{
  "n_layer": 16,
  "d_model": 96,
  "n_experts": 64,
  "experts_per_token": 4,
  "d_expert": 32,
  "d_shared_expert": 0,
  "activation": "swiglu",
  "moe_layers": [1, 2, 3, 4, 5, 6, 7, 8, 9, 10, 11, 12, 13, 14, 15],
  "router_score": "softmax",
  "normalize_top_k": false,
  "routed_scale": 4.0,
  "balance_loss": 0.000304,
  "balance_bias": true,
  "router_z_loss": 0.001,
  "init_std_router": 0.00816,
  "lr_router": 0.00322,
  "n_head": 3,
  "n_kv_head": 3,
  "head_dim": 32,
  "vocab_size": 4699,
  "norm": "rmsnorm",
  "norm_place": "pre",
  "norm_eps": 1e-06,
  "positions": "rope",
  "rope_base": 10000.0,
  "rope_fraction": 1.0,
  "qk_norm": false,
  "attn_scale": 0.177,
  "tie_embeddings": false,
  "parallel_block": false,
  "init": "uniform",
  "init_std_qkv": 0.0462,
  "init_std_o": 0.0462,
  "init_std_up": 0.0462,
  "init_std_down": 0.0462,
  "optimizer": "muon_variant",
  "lr": 0.00466,
  "beta1": 0.95,
  "weight_decay": 0.047,
  "lr_head": 0.0129,
  "warmup_steps": 200,
  "schedule": "wsd",
  "decay_fraction": 1.0,
  "decay_shape": "pow",
  "final_lr_fraction": 0.05,
  "batch_tokens": 32768,
  "seq_len": 1024,
  "doc_mask": true,
  "train_tokens": 212900000,
  "steps": 6498,
  "dataset": "wikipedia_en"
}
Below are experts of layer 3 (counted from 0) of a mixture-of-experts language model. Rows are named router (the router's row for the expert), gate (a neuron's input weights, with its number), up (a neuron's input weights, with its number) and show model dimensions 0-95. Each number is 128 + 32 x the weight over its row's rms, rounded and kept within 0 to 255. Numbers have three digits each.
Before each expert's rows: "gets" lists some tokens that make up at least twice as much of what it gets as of all text. This comes from a sample of Wikipedia text that the model never trained on. Tokens count by the router's weight.

# expert 24
gets: "S", "A", "C", "F", "D", "I"
router:154113116131097128163158204112134077092133010087126100078175085140126108171114081190128142134138111095096063147130172087127106130149138089113101121108169169149101118098133136079116137117120152114133161107136118151118097107144135126106107123128109149111087093084127171227088105119178153104
gate0:107144035119077090093122132167130076168148128104161082085098090108126175151162152127092145119160096158080110158097089100137116150146108140115121144028123134108108142082178098110162133121095150156098051109115162122087116099130075153089103136146167104086158190101127132096105160119112104109
up0:148160131125118152101107189135062137136100113103068200104085110109128144171168146134082125173111129152136124175136157136125126156141169158138108193088216115120128130068115131159115103161147108103134089160165152131178117091103131081107130153098089151195093096087107152065137118140057109106
gate1:105111102093151117127122222102127111174092135172117108116141138126134147137120110165143151117170082163099095140123071142121123170085149130098092110147105141143143084121086194097103187156113176118147166081133166198148083057171125153077155071145118150087080094133127104173123096170091145134
up1:124114094128107131135110099129137095115126119096134117126118128107159137187197148207145131159120204110148122123134121157135192164140145150101151072206147121182182163176130118065127125178117113173116116156060104103151141168119076116101103188099125104170123161095155131142134211144102105134
gate2:164101151216122115105112145089150097138130133098129077140127180163156119154041122148138178169192187085125119142181166106133106163135115134123108107086217138135139143189167085137127160107097135152098159116122118156179144117141141191148080103110123170137080103083141144107099100100150133122
up2:176112136138109145093158154129150132140170116068140132078062151123103048147119087138114154146135173090108102151118098133163165149135079107129067089073135112089070080127151133122093168102100193118078128109114148124138084128105207118115073117120085120193114105076147176106165118124132156141
gate3:160124201154163090155141089169120050131103108104074139133117126101096124236099140152055169129123173151130083116129170112096140138125147096096134119088112172140103128143085109135200094094129123087101124127172132119167116114113121093120108141158153103132068098139134168188103123075152092104
up3:155110093119121124110129088112148090115030174118146159105111228120148130138132116123141104150129129165154146077161105136129172133092101111139176134192135130144140121135097083155085152137130119171075106138094223078133055175101159122084106200115137106117130115083128139135127157090100109131
gate4:117131165227151110138100084068149091148190160162127093110130106107092113167130140090142129108147115076123068038134126168173157185071166137165077097149102125128127121134168115147136126136134102141151076164125143174099105154131154105128120143128142118099186165110119177101087086163176130129
up4:106171161200152104168136077098119111167094136167133146158161091117092082125098141161123165165153141085042181113138114093119175148069189061154135088161160144134142135126165104181139173141128125168103115093088149095135120122168114173159115169134125122139130148147145124122116054102118136192
gate5:112131092156099093134106116171107120135132074066098112117095106155172153094070133152164138094156152093133160140089156169155111156084145087165098162148102060149177138130093093127135138180072139142075121105123099160148096168140112153181159154181147115131066146070184120141123098070148164169
up5:123104081136105164128166153099143109164096194106121131128119117074094175145085156153128090080097101186073178112120077109133130108209142135134112105138101148123126065089159079144113141143123166135123162124122118151119115070079161129106118127035142130192179143109132196115127106138177152145
gate6:079100151185131203151165161133129114078166103165107129131102190148147111150137158095163087106159111099132137120131108136141114123126123129084117077111145170135131178099107064134153156145167168098122164093188078113118157143137032104104092153151110044114134157120163140128083132140054129122
up6:102161107155121123179105102066154110183129113159109137193121092160184126112143117123137138110075101121073118100125183094092108176101142108178129112128171075188140159150112126132122122102110125107153137107119080137093105095093170156105085056188174135133135102142079170184086102159188147147
gate7:170188116119144120111074173133125131127161117129115181118098083108144122141163190175137125127142115115122157132038185128130090106138161138092144153090134138139152129117151135154105109178160124126168126089192085069122109154123188112178088123200083124110121103095202182161105110156157079130
up7:125100133122081090148091165112154094093088129169164123102126137160090137151154104083168094131164158157160155099120113148104105079158086134097114155128129096136091136130164193120131111163174177106219143098111173109106099085095174122160136109102118101130107122062191170173147184142101054125
gate8:154155116089109147139142195103112137149099148127166132167173146164124132102086144160148078157151110085079157137143132144166131164112149103148081110109180117155177132145082146124166171142050111114079145095121150141098192122170172147119145173121173149103099077097097180120065103069134190155
up8:076121166071121170163152152124122136131131136147040099140097115128140131130105136143169100111080147094091130148083081060120130109098135172125096163136116114136150171114150128210140124183113202128123171083155151117158108149171159119126151106158185135085095038091116094109125147125177118094
gate9:147067110142194158177054126106117182085148126067128147169169087112135163073143063090132156101120106131141106147059134147113144109128135138092143142112145144132153064102093158096132171174079117126144084093110096147153137143174123087135138123161105180123068178108172124150086119099134134078
up9:120108116181164124080095172109131152112052142114145040112113081151156147119143137174130078156083127078149140121095193093114105112125136136112149165151133091102111138123158130104069093103078091058127086105163159170178165126144179108140081153100166140151106164111077112181126133100092134116
gate10:080163130099114072131153124108150127103106096086112151114150136116163107113141163112100166224122095115101126074120139135093100167142090144132180120154184108146109138129182141080152038083170148074143145142094126090104131128091099119150101178139140140092059120111052129120139152127141062161
up10:089160166084160131170169147120157113150075138131056134139132090102135172135114162156135208114087158139116172136175175100120134087077176127061143152150138058126141095128139148145163130147163150161128142167135137126162158120209049163098114132183121094146123158095127136160098141152147146172
gate11:120115137096164132124159170109142124128115119093097125089113070115132012153158093132205094076124100103092078127134194116126126169073113143110108136158108165093104135149099117148123153102077098112110158168138132143118122128199128150106100126162140109186066125159106198147055138139137137145
up11:109113062105101072090082120148117146086146179140129138178165163096063165134126140086069069093175092139129177103097169147131135143183075125137110134121116056138133122078110137151058123090145099129159112173160128115116148138145186140108179181082132142100168144157159164134161130142097116135
gate12:162105105156116159146096145149099089136154088125205145088183107100135120195119142118108172148126147167180099181188180141146164078157159090087125163088139096084136142128156173144110174186118130194099152139106147116141137106168129142069133124146170114167152120110041156119109138125144161103
up12:117154107112118138157114121129127170150108139140099110110145065128091160120129125114102171125158093131118187153126147077072166096104109129155111056102106159154121142104100113135149110124107160157155135092068205046148105111156150062164150137099104092181059060098136142092082157065123142106
gate13:110108116161143116132167161126096130157125155101191115102122119164159081154132064163167144120130113118143176127155183140130109099084109107113156079106129096096108160132194096118159071171128123068128167110093089126123064061177172178100136080100143160064090136141146151164115088104109075157
up13:104124175107087122168120134056147127065126043119101153107138122070136128142118073159156133158169144102135154141138129087088121153129138149113105098136116076150132187139102154111171116115089141154154167076151118137105072079130169184129165074141047117112128120158056152178147113123119148174
gate14:112136140124145136161134154109164103119124099230143145112116154133070080167166107153132230152121085133119119238110120100151127127158146068090110094088152207159097162141105116110170134126116134115117112148114184107093110143128111125107107115130164101177119174118163109130102112146148068121
up14:122114141065088121144104159111117089070151095110113157119119173133135154158162093144102171123179127136110118123150174092144094090151093082129070159071183137103164144128183147096139091098133071156147107111097095140130153100181200112172156083153093116122175102104172164179118115164182174124
gate15:149060138157096140183128162165067132087141085156166159130123096159162129072123148146098122080145153118144136119169172094128115177133162177118116170111110098128112121124222158082107200158117124069123143143160095150144130129166115151137098159151100139118101084064133151162164049158139106142
up15:110071140160139105111082096114093127167130175132102165142168115117125138076174072130093142097171117100137140137167082186146119161139147097133097099156087101120122121140124105181217108139157171101131071143141100169125165134163065103090114167130081126179136117110145051126099105089110127058
gate16:142120102107146128145155177130118087130148088100159155090135108148095125151174131149103181148121102112089085069086173125093095148157134126048104125055173086137153142167109102104099162065053155142093141142107142150174147062084152086104131137110079126105124164128188156180115097121155109133
up16:155140162161154148134118104144144153175135186140135058097156130138093136114119062126204080139140122154135153149193142132167159073156124135183123093123084175089145135150078058127182170161140084176133131107096099135131139154137115196145152117145105150126165144174116074085139105116088084096
gate17:149115161214168169183146156061163129128078101127168084110156120151124107113130095149158157151131114109141107122099110082096099090171155101147082105117161114141108121092092150143159188181120137120164151113145112115157198094066140107100119125101077130117182151107122198168128066087116170126
up17:150137045071189116171121143113160140170084115094132137163101111118124143147087099092127152147117100129103103146104108142121120169149136053113171146106116208147127118164109045191156133177087164103075118077096103131161140077142162167116165123121115173129141114150146151193104102109162120125
gate18:114180113147080134149092128088122162070141124172147131133141090170153171174123143124101112106161162115114144081174167118118113141142147142084090058129112077115136170167108153093131158125090155134091211092123144112105106083104142151111145071108170134079065078070134069156130092168161099112
up18:098074177117154137141211154102103126132126091142153169107126138154132100159146110088183139138132170094094099158136150148141090081131153129141134133128190160102156117100139174093144094192104127171160112116142114146085158148203176122170078119177099182110168114160066133136104157135091203110
gate19:163136116107171138115234120123139128109062074103150122056154145120103124092068124150124134102128121152185149114148148139113182166084149183096144107106152119104147173155138121145118159111100138086140161133155100157142156081123091115090075148144076111137111111108107226119107081180116128089
up19:129143135175113136099060160198105176139102171097158126102147152082167077162097128106178144161159139171141140160121132169207092164155128120092116136164172147089127133175100124142161174118096134079107157132146218074153122103084094138109131179185136137109097155131087122118164136128129093115
gate20:172136114165142129174078165161141137170106095160149153112108111149065116084104096121109150179103160098093132127118140098098083172122164105125144107105071145177137127210155142116134098130107157133151145073124159092133158079213152154143171188132097158148100114158203168134112106135151178089
up20:132133092127139121090101131113121104110133114183129118110103084129111132120062141127139171108097098183121090118127119145176123136140083120168129181055128175149131164096150116110059153129143145119144069087107179114179182018158167134114160080189158147149128149147147118101155100164104188143
gate21:165098140141143114087131182119129101088118062111242138122119158094149149129072113088098128116113118053159114105087115094095118183118155129117100129122075095189122137113113156069152075116162087123136108099144078209115079124113109065122116124131137127148148089153093104132166166135137120122
up21:090118150091109144070084112149145077191123128112145143129173145143131175077165116145127183086139123116161151172150119075093164146104150077141089123135109165126074098169165107159105123095127125127083142191107092181129099098092060152131116092189092133174112178139078175112114126179126113163
gate22:114130166162086134098140197100125098111104104134099112104114073166136056151114147167071138128170160107121087156095124117147158098125113140172177150121120152182104159140132123080138141158148152138122126135048133160128107111121153117131066101064114107131101104057177131204087093165157064097
up22:082132051091135106105084071154084168118147127118104124139143110124154185124142147081098132147116088097124135172137107151117063169151129085117127117127067061152152157151129110091152076152090073094112149178129085122113117124104103108109162139090170163137164121201069084057126117107148153150
gate23:081116145159111077167132132117137128083102118130188110123145074115136147078132124159115108175136183105159134192119137147124163168179115120082139118196141215176128117182142153134148119113150148111088148110116110133179130188180143159124085205106133114103159052180122103171123110103125125113
up23:132118086130077114134107141108094138108092092116131192150129101117133114094140100133065131074061126121084121135137119139150190150113147078125146068133158121167118147108090155139127071113166140089106071148141163142181151123155125130164155151104158125102121135184207160123044046173113161115
gate24:111111127104164141106123135195131126144124138138170145165089083073097118053147130115110112140173115073155140113163128138092209104189068110145130092173117075071167136177080137127119145125186163057130167202137110100120170109137099154083106119144139117107105083125098131117159118166130151144
up24:115153043122113104089121153147153161144108207103164161077071130140144133123142108063136091142100093059108138119145104157105191103128112084140149127174091179095174160156128148103139124122168145102215116113138126124152148039130119163121122128133118122144122126117129103066108113145141142206
gate25:178116123185124108133161142106107117144052103172152123107159155126104160106113141137077141161085110162107088130104102116118112119057088139094094186107059145170149143098114148143136224218154136129167126114091117098122117081124137081121205085153121094086103125102137102111117117120135091109
up25:077114188166124159152140120159137125095130183129085115172153138188069148101149118069186095132151142153171137120161114177111082100130195127135125108100110131138128107145097065120103151082099146078114132139166117097120065097123097115121147072191121091173074131147101104083070096117138117169
gate26:141117095115127115154096121120127117119100164125140138087203151113142136131059122114145151211157155068147102100179109086197147091111144122134135131061143187139134097122123055126185137196084182145138167151109104164147135073164125098085140171131108097153049123165138128123114114119134124114
up26:078108062139161120132157106127112118121162109057108110075114125152130120114113102105115113160172158125087106131144121094158068156052103143090115122067115144102129111064145116079089192170130194113076123085086103119199108119125180138107092151137155100106162132109129103103158140065145167106
gate27:134070079126141068109100107160132109094151114111123098189129088130131115107151124191163058124099201118074152101066159113059115121148122144125128155125143098146143151142084107175142083113163158122148140186155063093166166112145121114118187072108139088138118100170116144131201124140120161145
up27:101123050115139121166137159143146139165118137130074097156108125133127137129154154141202176088063138186121231113080130123080105107086105162132132131143079130102116109161137136120117139143164113105145105163126115059093137126139162098121086088092119104048130124136132106116145155095101164218
gate28:148097116105112072164122107105142171091185054075132157109118062153123094124158214161136112111131146127143168129165184123123094110165121093119067144123188107117140176134163190144129102099133117116083135123104157052118072104139177072148115087155117143185112126143147151156148106141134101143
up28:112122128152168186064120154152138108179153146138071131130070111139122161104133105096106170136112054184127131150173120189094180100149109126109158182133125115113082094209101150095106120091143115156123110163163166152153112201130129174089136113131161121074151090086129119115087098151085110090
gate29:114152095111142090167119084129122138133136171081131097135114139063042136123081063125145094106092043166091125144114087154151163176099119179132151102135049182154114147180088148168138157115130099132135128162123129165155152147083117139207106158171121172111106126130087086113123119126094134116
up29:093104148152183160151115051141066112213150156075094134137106105081105139094111142096111172150106123167084146134096134172196194130086162168166159139148206153113167117094141059127135068158142153146159150123097075111122098157111126154096107131099113102111130110137106110121145142136122111152
gate30:108166133153088096179072096106062139105152182123086103152103107127103102095130068094137079116083106117123178095095073165067129190123126118080123101176099109144148128148121089191092100123136140137074114138156133180111136076160080090104128125138179149129094122162082069135116138133156127164
up30:182147180076168080145095122074147159117104152066130137149101148096131142071110088135123124173164160119093155093161133108130055162136078126104117155144082114174114161171104097080092165078143148191159099109152123122095185130112064092104128156144100172100131110105112091128131073102129116090
gate31:167144116144094155142149121111131177097104175158073150123123152144087150086131077163184173096116182108133166170131123090120074142149091115163128154121079180107126100104171106124130137166052107132157070180113160048122084179112070112110094100106095113154104135114106119131155067105128149158
up31:123096123128168120095164109168134100107112115095136116130138088148171126093062160068145031162114089095162085155145159165180087084161102138141113146096133150151082161186102189112132090136147127071125164157169169159125144145143095147115053138123138172133161124107129156106088147193129096127

# expert 38
gets: "0", " act", " view", "/", " Act", " new"
router:097144105145127090155184132159125066078171097115153108097126104134110140106133098177185150094130132106089070039055158100139118155120154130105094106117156177121140116160162123126096181111144165116188137121160124102129117107120099083095112141119161183146094063065113147160098141081132176088
gate0:119101137136121115109180134145073101181072161101111114135117121140091138115120070181108118125120074151175132109110083171153109222153133165140136106148105096126114095079078158144169101102157091083152149107118092120145114077103115082121124174109164111109057075100168193118091161120118164169
up0:117097109082161083103101176157133151080122095157114169091111128127120161133130133142153155128158159154155150076051168151082112086127133147129100160068141159118101094160195176154092089136096119103146128125122106155197062105160171126169114140189134129100126140185121136127146072210134153123
gate1:163102114108119089100185144099156102144155159163158147152116090073098202160135090137142163073100151184125146117112112170109129132105064147101113096143152118133140072148170184136098185123107117116108110136077107051180114081065129192093117187120164195114137123108113108132137129111110126125
up1:149194150177181136188149111118131171118141158121099139140127106116078140080134072172119117161161103119155163141111157205124114110125125177124137070103130120118157144139173171196116120128080068137119097127163072106055156111168160115126135076110087187142136105150167060130124115155159143136
gate2:112091142110108107151063151119104121125122090131123143110163099130145143137091065057113104176114044141090107160214166113123116146071157068176128126105102102113107112223170141107124105100113143132104088088139160080157097107133129099103158124153128167160101065172128137139095134085126119127
up2:202146084093154129135102177106110107196118144105115154113174109101114108148076053149075109159145140153117152142160168109126074122198101140149156183131137149146133117177147166092172179059109139157128108071174119106134101101092174172180126138117168141106150117140102160154122108165141083122
gate3:186094081126159129094098080181148133106133052072114115144123190119145139115168141120124129126137119134131126031126090137182140123146111151117120182158129054055176149119115112113154106157155096137154175140149147083094134161151103073159136130134188136135115161083174102146124135099067125163
up3:160129123096127050052081131104116093148119067087157122182122189154100156133092118146112158094169137167092128108188098133132163149113125073099133066156171140069099167141096103096096122127133127121145048160155158146111168120153127095173116119154162115150119101133088083152109173120081137097
gate4:136107136117142151131103085112124081131123108185077089131144124104128123150089094143123184114131098077086096136090168070191065163136052146149122110100157113121153089142132154179107119096178173119138167159117130146186142099165113103165083161117176106167136106099160092104060067101144095147
up4:113151128140135218106094087159091138133138105123115120167196166203121111132154158159118115087117115131164177109094103184083076100126146177198095143154096147094145169130157131137140117101110069139141144156179089124114086128085137139130174096105157144084153071148165105149079140187106109144
gate5:144117157104128103094096157142114099084153067108066091126114132161170090180142127115124136113113120135153088100101127122109096190097135185097109190150155083089113121139156144135081094110151158094087161105161113139189085038153102049082123134116159167155058115129144135156118135120151177126
up5:166168171136135122155118175147137128148098127160150078106116170105155088181071148175121108140077152092126157187115129143109164126109118139141159083041110117216154202064141104107133171158141140123169126147131127105118091170154142133113156167114130159143128096091177188107191106102130114145
gate6:152104118125094128171180185138142073126133121130167133091165098145147116167074113098124168112108097095163127127112131111114114150163065119133144115109194137183144111220135155195109179123174136070178135075115126155150133095159151162050079145128108127146145090121143132126131062112177158127
up6:109058080083171128101128203108167126157120138119137102116058117133094049166198112111087106088123205114157086135122146194124094140092125140131118112123144138141150066161097125084162176165155123148122118112080156142136141160137160102156164116142165122116055160100113101132115122112096114091
gate7:097115106147192126177124201133127151085193086118174119150131122126115103117172107133177149154105132111130168073134156144072123127194075164154131112087105140171113157152128151170169116129171126091102164071172085123112115087110129081128135117143182112144050108101155143106051086117121143135
up7:073107124093135051104140127148140160167152142032118154089131130120138145124123146125167128084117077178118098123087117083069104096144087089183135155124131043074069142160131155140140124092120133165160124131139127136065125113105135151142120133168205163170190156106106129103147111086123132130
gate8:127177144221121093167126127137112092104139132137064151084159140125131087098140174215138119143121171104097151092127103084091175157133151150155141151100077121151121135142109135135142103165145138123121164104120065128137077095143097107076095084148164157065117119155173094092124126150189121204
up8:148099144116105140211166135103126051146108141150108167119132135099115130098153106105147091065094106132128106147101166129110177103073087161223149159093150120151066150147162160116146133116139125159154123106131112101158140123097098140075135110089122202144224133174086096095158137106102115117
gate9:132081109132151121122090101150194107076128098156226137138151091184084121134101153121101104142124078085117176108134126140114125164148088162148078130163195151101159173189125145114117137166173135137105191130104116147115082074159133092084112134093100135119110068104083108100146122197149118124
up9:176157092138153161124153182123070161154158099123159136074111129167184141183131111107143104130164187099110116186092136117128112097119075131150150114105112089119141117123146166074138165159145087076133121129218119180122097167124154113158134117202124154129108069066117149122123145134121045114
gate10:148116029147143140144119159163149142130113072081095160197128104136163154139150090112186126066115119118162133098117172173135129131160180179110126093122119153161089131161063129132110126096117101186123167129098135139078142132069100187127113105096148180135161203122167112141170159106097124121
up10:068155082175106170059142174104177149124119174099114155130088158103157137189149090132156103164137130166094106075143177124142118089137063109104082121126121157139119117172153052120151087133119087121138161133149132174152049132089163124127177145161181149106137135156141170119128121123189148160
gate11:188160159127121140140136108126149106116143121115061051107083126097153120165101107204140130109134103141143161155171086098121118177139195124098115163096152057160152181158170168148182099111154165135137104076101120133096149092159106150111130124099075118131081094066085077113107110166100148142
up11:131167048138065154124154079088111103108145117111133122147108126144054096114132176090165118099112167099144134096137112144193103125114079129133115140172096079095193089071140131136091076102133159154143180155128155105104147145138130088145154036137107111115159131146141090102121197122151186136
gate12:106108160101114151098095158162158154072060161071156119129131107099128115118105160143155131127110125150164175169098083122164132122071157121132147203157153102107143135130121106146135193144096145094130151134187151139176192158109142079137169137140110117090135048110178149104117098146217074129
up12:060169142126157052167141160164100133118128140126150131134124123164147122105150113167128130129146148096107152142152206156140061149212153200137090136161127108120141120105104170146135197080144160170127149070131136086148085074121099124109133124130150141137057123115185145149147157138203145152
gate13:108181113142144123154171090132144108114136079163155101148149123166064141102131077109178114128148081162104097089077112125169105124160178114115098140092062138126083102135097082140089156128111097128169108109177160107131072134084068155139121090185169205151169105089155135170156153110109122080
up13:119143163166111096132142145127146106153145176158156092182142141117067087091131169068130121146147181118129121090062168087168159126140154155129117139107096134069173165116232140101127171132129109197151121147131107086145143118097111122177125107189175139080164123104161130172129173099117136080
gate14:083149114183098115149072127173117127118146098156184157105099170123088110124107098157154141164166129133122079087165133179153158084129156181115142084116163188138140162146091107109105096114097154098123128130156171067181134077111118157079192104096146104152094047114159134113194123102161119136
up14:127098099102139136100123112140150128159122127079104102145179161084134132193098146107173145148093101178089082140090098140119152137123124126113115078157135152143063072117099107145159094155074088177117091128112109160130143171114093176141104082146167116128118180119204045053158105157144104090
gate15:149105157127126156142142163104108135111093148079091155095187159137127114151177160136126121185091156155134094130122149161162146059131074022166122141090108081094160131153096101102077078116081109088155092111133093051134110133127110107126128145142080172075154144139064086128147092116116112129
up15:114148128118167164138123086169138156164132147083024146160173109103075113092121142157103162129093189100115135081109133164089083155113177170101160119147134149151114174189121094187150118111130151098174138073134121133179114149168140104099141192133124086116119080190108165125151120148150146166
gate16:122168022089101128144132164167122139123144173113144066177098088161140103172128050125176135069146154179143123093085127087124155098145126079195117153155119160127146117120137112146140148086129166159174136094085140080144082132129089080155129104134117137160079122081139102128133069118109095128
up16:079120082087119107098072111152098174139110146140106142147079114097170096148178107106145112190100095186088191184142166174142133124181131114149094175093112107098083134131108170116098187130081116120118105138102095100117072106157179123099131105130100091095067166134131143129109085201138133129
gate17:095040155184087144130130098047095107203129133126070099105114142129107082119106131132153135080127167041153136161096149121127157115106157127132134143113110157156090121122142139117114169089119188173118133101168149169151162107123110118152060148123177146078164171140115146125120124041133138134
up17:176120098156140086149188128094088097123090077090132161167116074127114111064150149158146107100083166102082146069180135151096106149125119217090060095073123114128165163135191118092153144121121130166116129083170092114121126118185148092099144109119129168155109092143126114113152135125161111179
gate18:103092107140126082088161147142137124165102168041137075123097131179113117089062100114065139096140161153104071105149052125190110100062113107082139112134107192138045099113122136145095152145153133143111121152133191137123121174132120147102083169131078128159133157158155135130113137158115137119
up18:115102117131121143143112150112151119117169101098209119143120132131192148136188116168169109113174136079119130069168216088097122106138134173071122140122118117131178104134115090120116141182081148151124114124137057126151090155112129105152114099168088160151093106144097166172135031113114144070
gate19:144140109101143081193134187106190136129102098135140120157128086207140161149127168119144145099162136123112160113148177076104121137139163172090091063138161138206120122171089149172120155152136108146139131151081103096182142120093169063118071130114150147088102147098114151171158097148098185137
up19:172130130089172202152128093137161111115159173156125103109142112135227127107092163156137102190116119083101094039133115098133118135110104147082170157118116092158117041174112095123139111117131158188130158160114111083159143075127146118153134171117110128073091089112168128147140110161145138098
gate20:124159126143159093160163111105127098169158093138209135077149149143086096109107085135146131133154153144129066099167148133099091131118153153125137098123115179145101108114130123122084104133101170116151087132146178180061085092176036155129094132129101212186158124128110114164128148077152133074
up20:140122157075102135207185083092099137100211095134126068195123080114127142136136116154172075109112097145133109107092137111104178099118179157138138079081108133124174147134220152141101119159106081140100139103136140132147137127125133135099131107108178094126069120138059132150138171170129161145
gate21:145133132110152153160068202093140082081109131080167125124150145110142173170114077087102155163123156099114166075202114141072112081141152148115120071130125112162160126185160140142162150173114172096157145108120123099149114088095136091097131107133099127148189137095100186147132073103122185083
up21:119146107124082141126121126145142118128138088098101106112123114152155105175107120190161111105130146133143120181078150091165131123150119213114137132159157070123056131108209080188131155163146126150128097120081117142163077090131190130128061121110211159143079177116124134180139144092120091149
gate22:141155090121156147203139168109164067094156088158133150142069119138094135096143117159142102124132138114178113152144119067144140135118067077161099166175184175158183149188096150150129140162154138121169155128111132141112130173096136147117121138131139044163080076109057140091117151144122174097
up22:126137084141163170164128096172124183108082167099106112165147130149074160113101138124104101144170132105143145083128122163168196075141176144168152141143139094122130144159100097172158205100126090106117189161155142098122127178150166154165195149119135143134125095088122130106204128123215130143
gate23:110095098189149093069080089122138144102156170131065065158151150164083154127074165095088100155148074156121147099120117130130090169157120103136087109087124138135073150085117120122098124193164108111077116133150171116120107175108129116129125164192103129134167154082196150160157108143174160160
up23:131135188077133073108182137156115177147116126129109089156119114072083127045116109127117126118112116169109092129070093111136114151173081090129106126065155173124119180112151112109092184107139121159106153135115128162160110119138179160084086162090233086147112121136125136084094140179124131107
gate24:052127083116123103130136121126073159073180106166116127132139110173093127099076116181088149167178078090110108082121099103120124205100116156118136140147086068123117124161109136097138124162094124121112183189142152096133117139118101096100081122101123157123143156187126113105079189140067168170
up24:130090000095155159135075102138101143107097081157150165194136091179112112122126143142123230136108152142123170049146175145125100140106097114121118130131109094102158170109137154120101151157130118061083140144104108118102125120105141165115124125158058149151095127170147147139123120146147149166
gate25:124173123149112139151134131088099087176117106100094089194111052128147128110114067085178136176146197076108117110143129164134049155097154143096101124085189147096106137117101118128078171106102193132131170117164142145115085127125091116069131111081131114160093140105094163122133060122124129130
up25:127133184168151156117086073133112137119106106117072143187069054126127123129126185105141133126128155102120148089137128146109128096115113093103155095108103155090196125135112154112089119082161092133121186191156115096100162174090154145140125161052129131109168068180074114113095120149133094192
gate26:158195076093096167152121136155168146123115097159098083115154165124151122099061140115110110100108160123141096088102105119085111149133098094148098085165129104113160144166077172160131074099116168091154099179176118183065168087123153115116101095138115139147117055101067087144076140167099128113
up26:156160193175164163141148096116111148107085087122120082134090138072187184150114158124057121134077115070085126127133117142109166085110153161126094150150140151144113147172107163104155098112066083152144163124113136131130080102089158183146134149095170046124168140132148181150091161117157092125
gate27:161176089117137083153091202145158132132129173106201136098120126195098144157173091141153164110137112110161098079157154091061116143179126129186122180113148166122132135101137124083121178136124118146070095099045154165147094098095128097104122172107118122185144148114099144153161145099151148160
up27:127080162152121171105118141127135119155119147127151194177089133084152164111108151098106136106143118112086155230131092121138139071107126102109134147149192139174145132108113112168114072088133135073088152136141125137173172152118125215103174182153120083165126142101151148106110122030117120137
gate28:141111154193072117099170074185102119112135132126183132094154144180107116113108158082110146111132158167194104112143159160162152154104108169113138057126118194164109090139104117071091162101097087088128127170148169108155117177184110116169115128183103120172176115162140143150081149117146141095
up28:079069087110094097110123170105133112132076134138126088118100114137134201109101141156107097120159096143111108106070068087123101109139119105155133136131060049123119065115126117181024151156135158179098096093121128096137110154080083124137146115119161178155152148132113102181166108117146098138
gate29:153128049094139119147122106137108107155146110104130139073107133124139136134110131154120161170160176152119042126150127083130142105105176115123101106032176178104121150093190103125108158130097132103145123090122179177130122121033116143127073173117062142157140148087091157093174125122098110114
up29:091164145141105083157136109106173144125159183125122097147138138124105153179121149069158099089136058148120137114112110117119172156098101096092142136188095131136078144185095128134124144159148155175139086139078112196137149123125088150126164152178162055119083134179087089143125177177155189085
gate30:144143161137086135083112154103182140135128106144094085095085000064161100133128113086092136146124159148138112114122061066213122143096098126104104157123085165148114128139107139096168166104223174136119145136109139103125077127170114129101099128144143170104134153137107135105125137142118136100
up30:089181125098152121155104182131160130164133237129129131093120058141140154136154131161103166137160109114078099089147085062167152143112121099110165097119155146123085115090097143119112172110120144127113142133119126096211114100119140217117139167143160078142128168088134092128106133099115136053
gate31:130112138116154173190162143113116118074136101115202136128082114129177118161155121156143120160090159113108165103196150085149120135088150193155128094143203153156149106131138149083222118098158141196138094093104114130131119116165147104162150091093074110144122140068176155142112087107139106151
up31:104130120160144119149145148077145156160120178150133091113197149174128148153111145157092169132126105162155099119129059143070095177128154100077126123152215136112128197092173167156137118157110199129088098099089127129091078080170154160148087141095072127170088163129119147120116146162146141113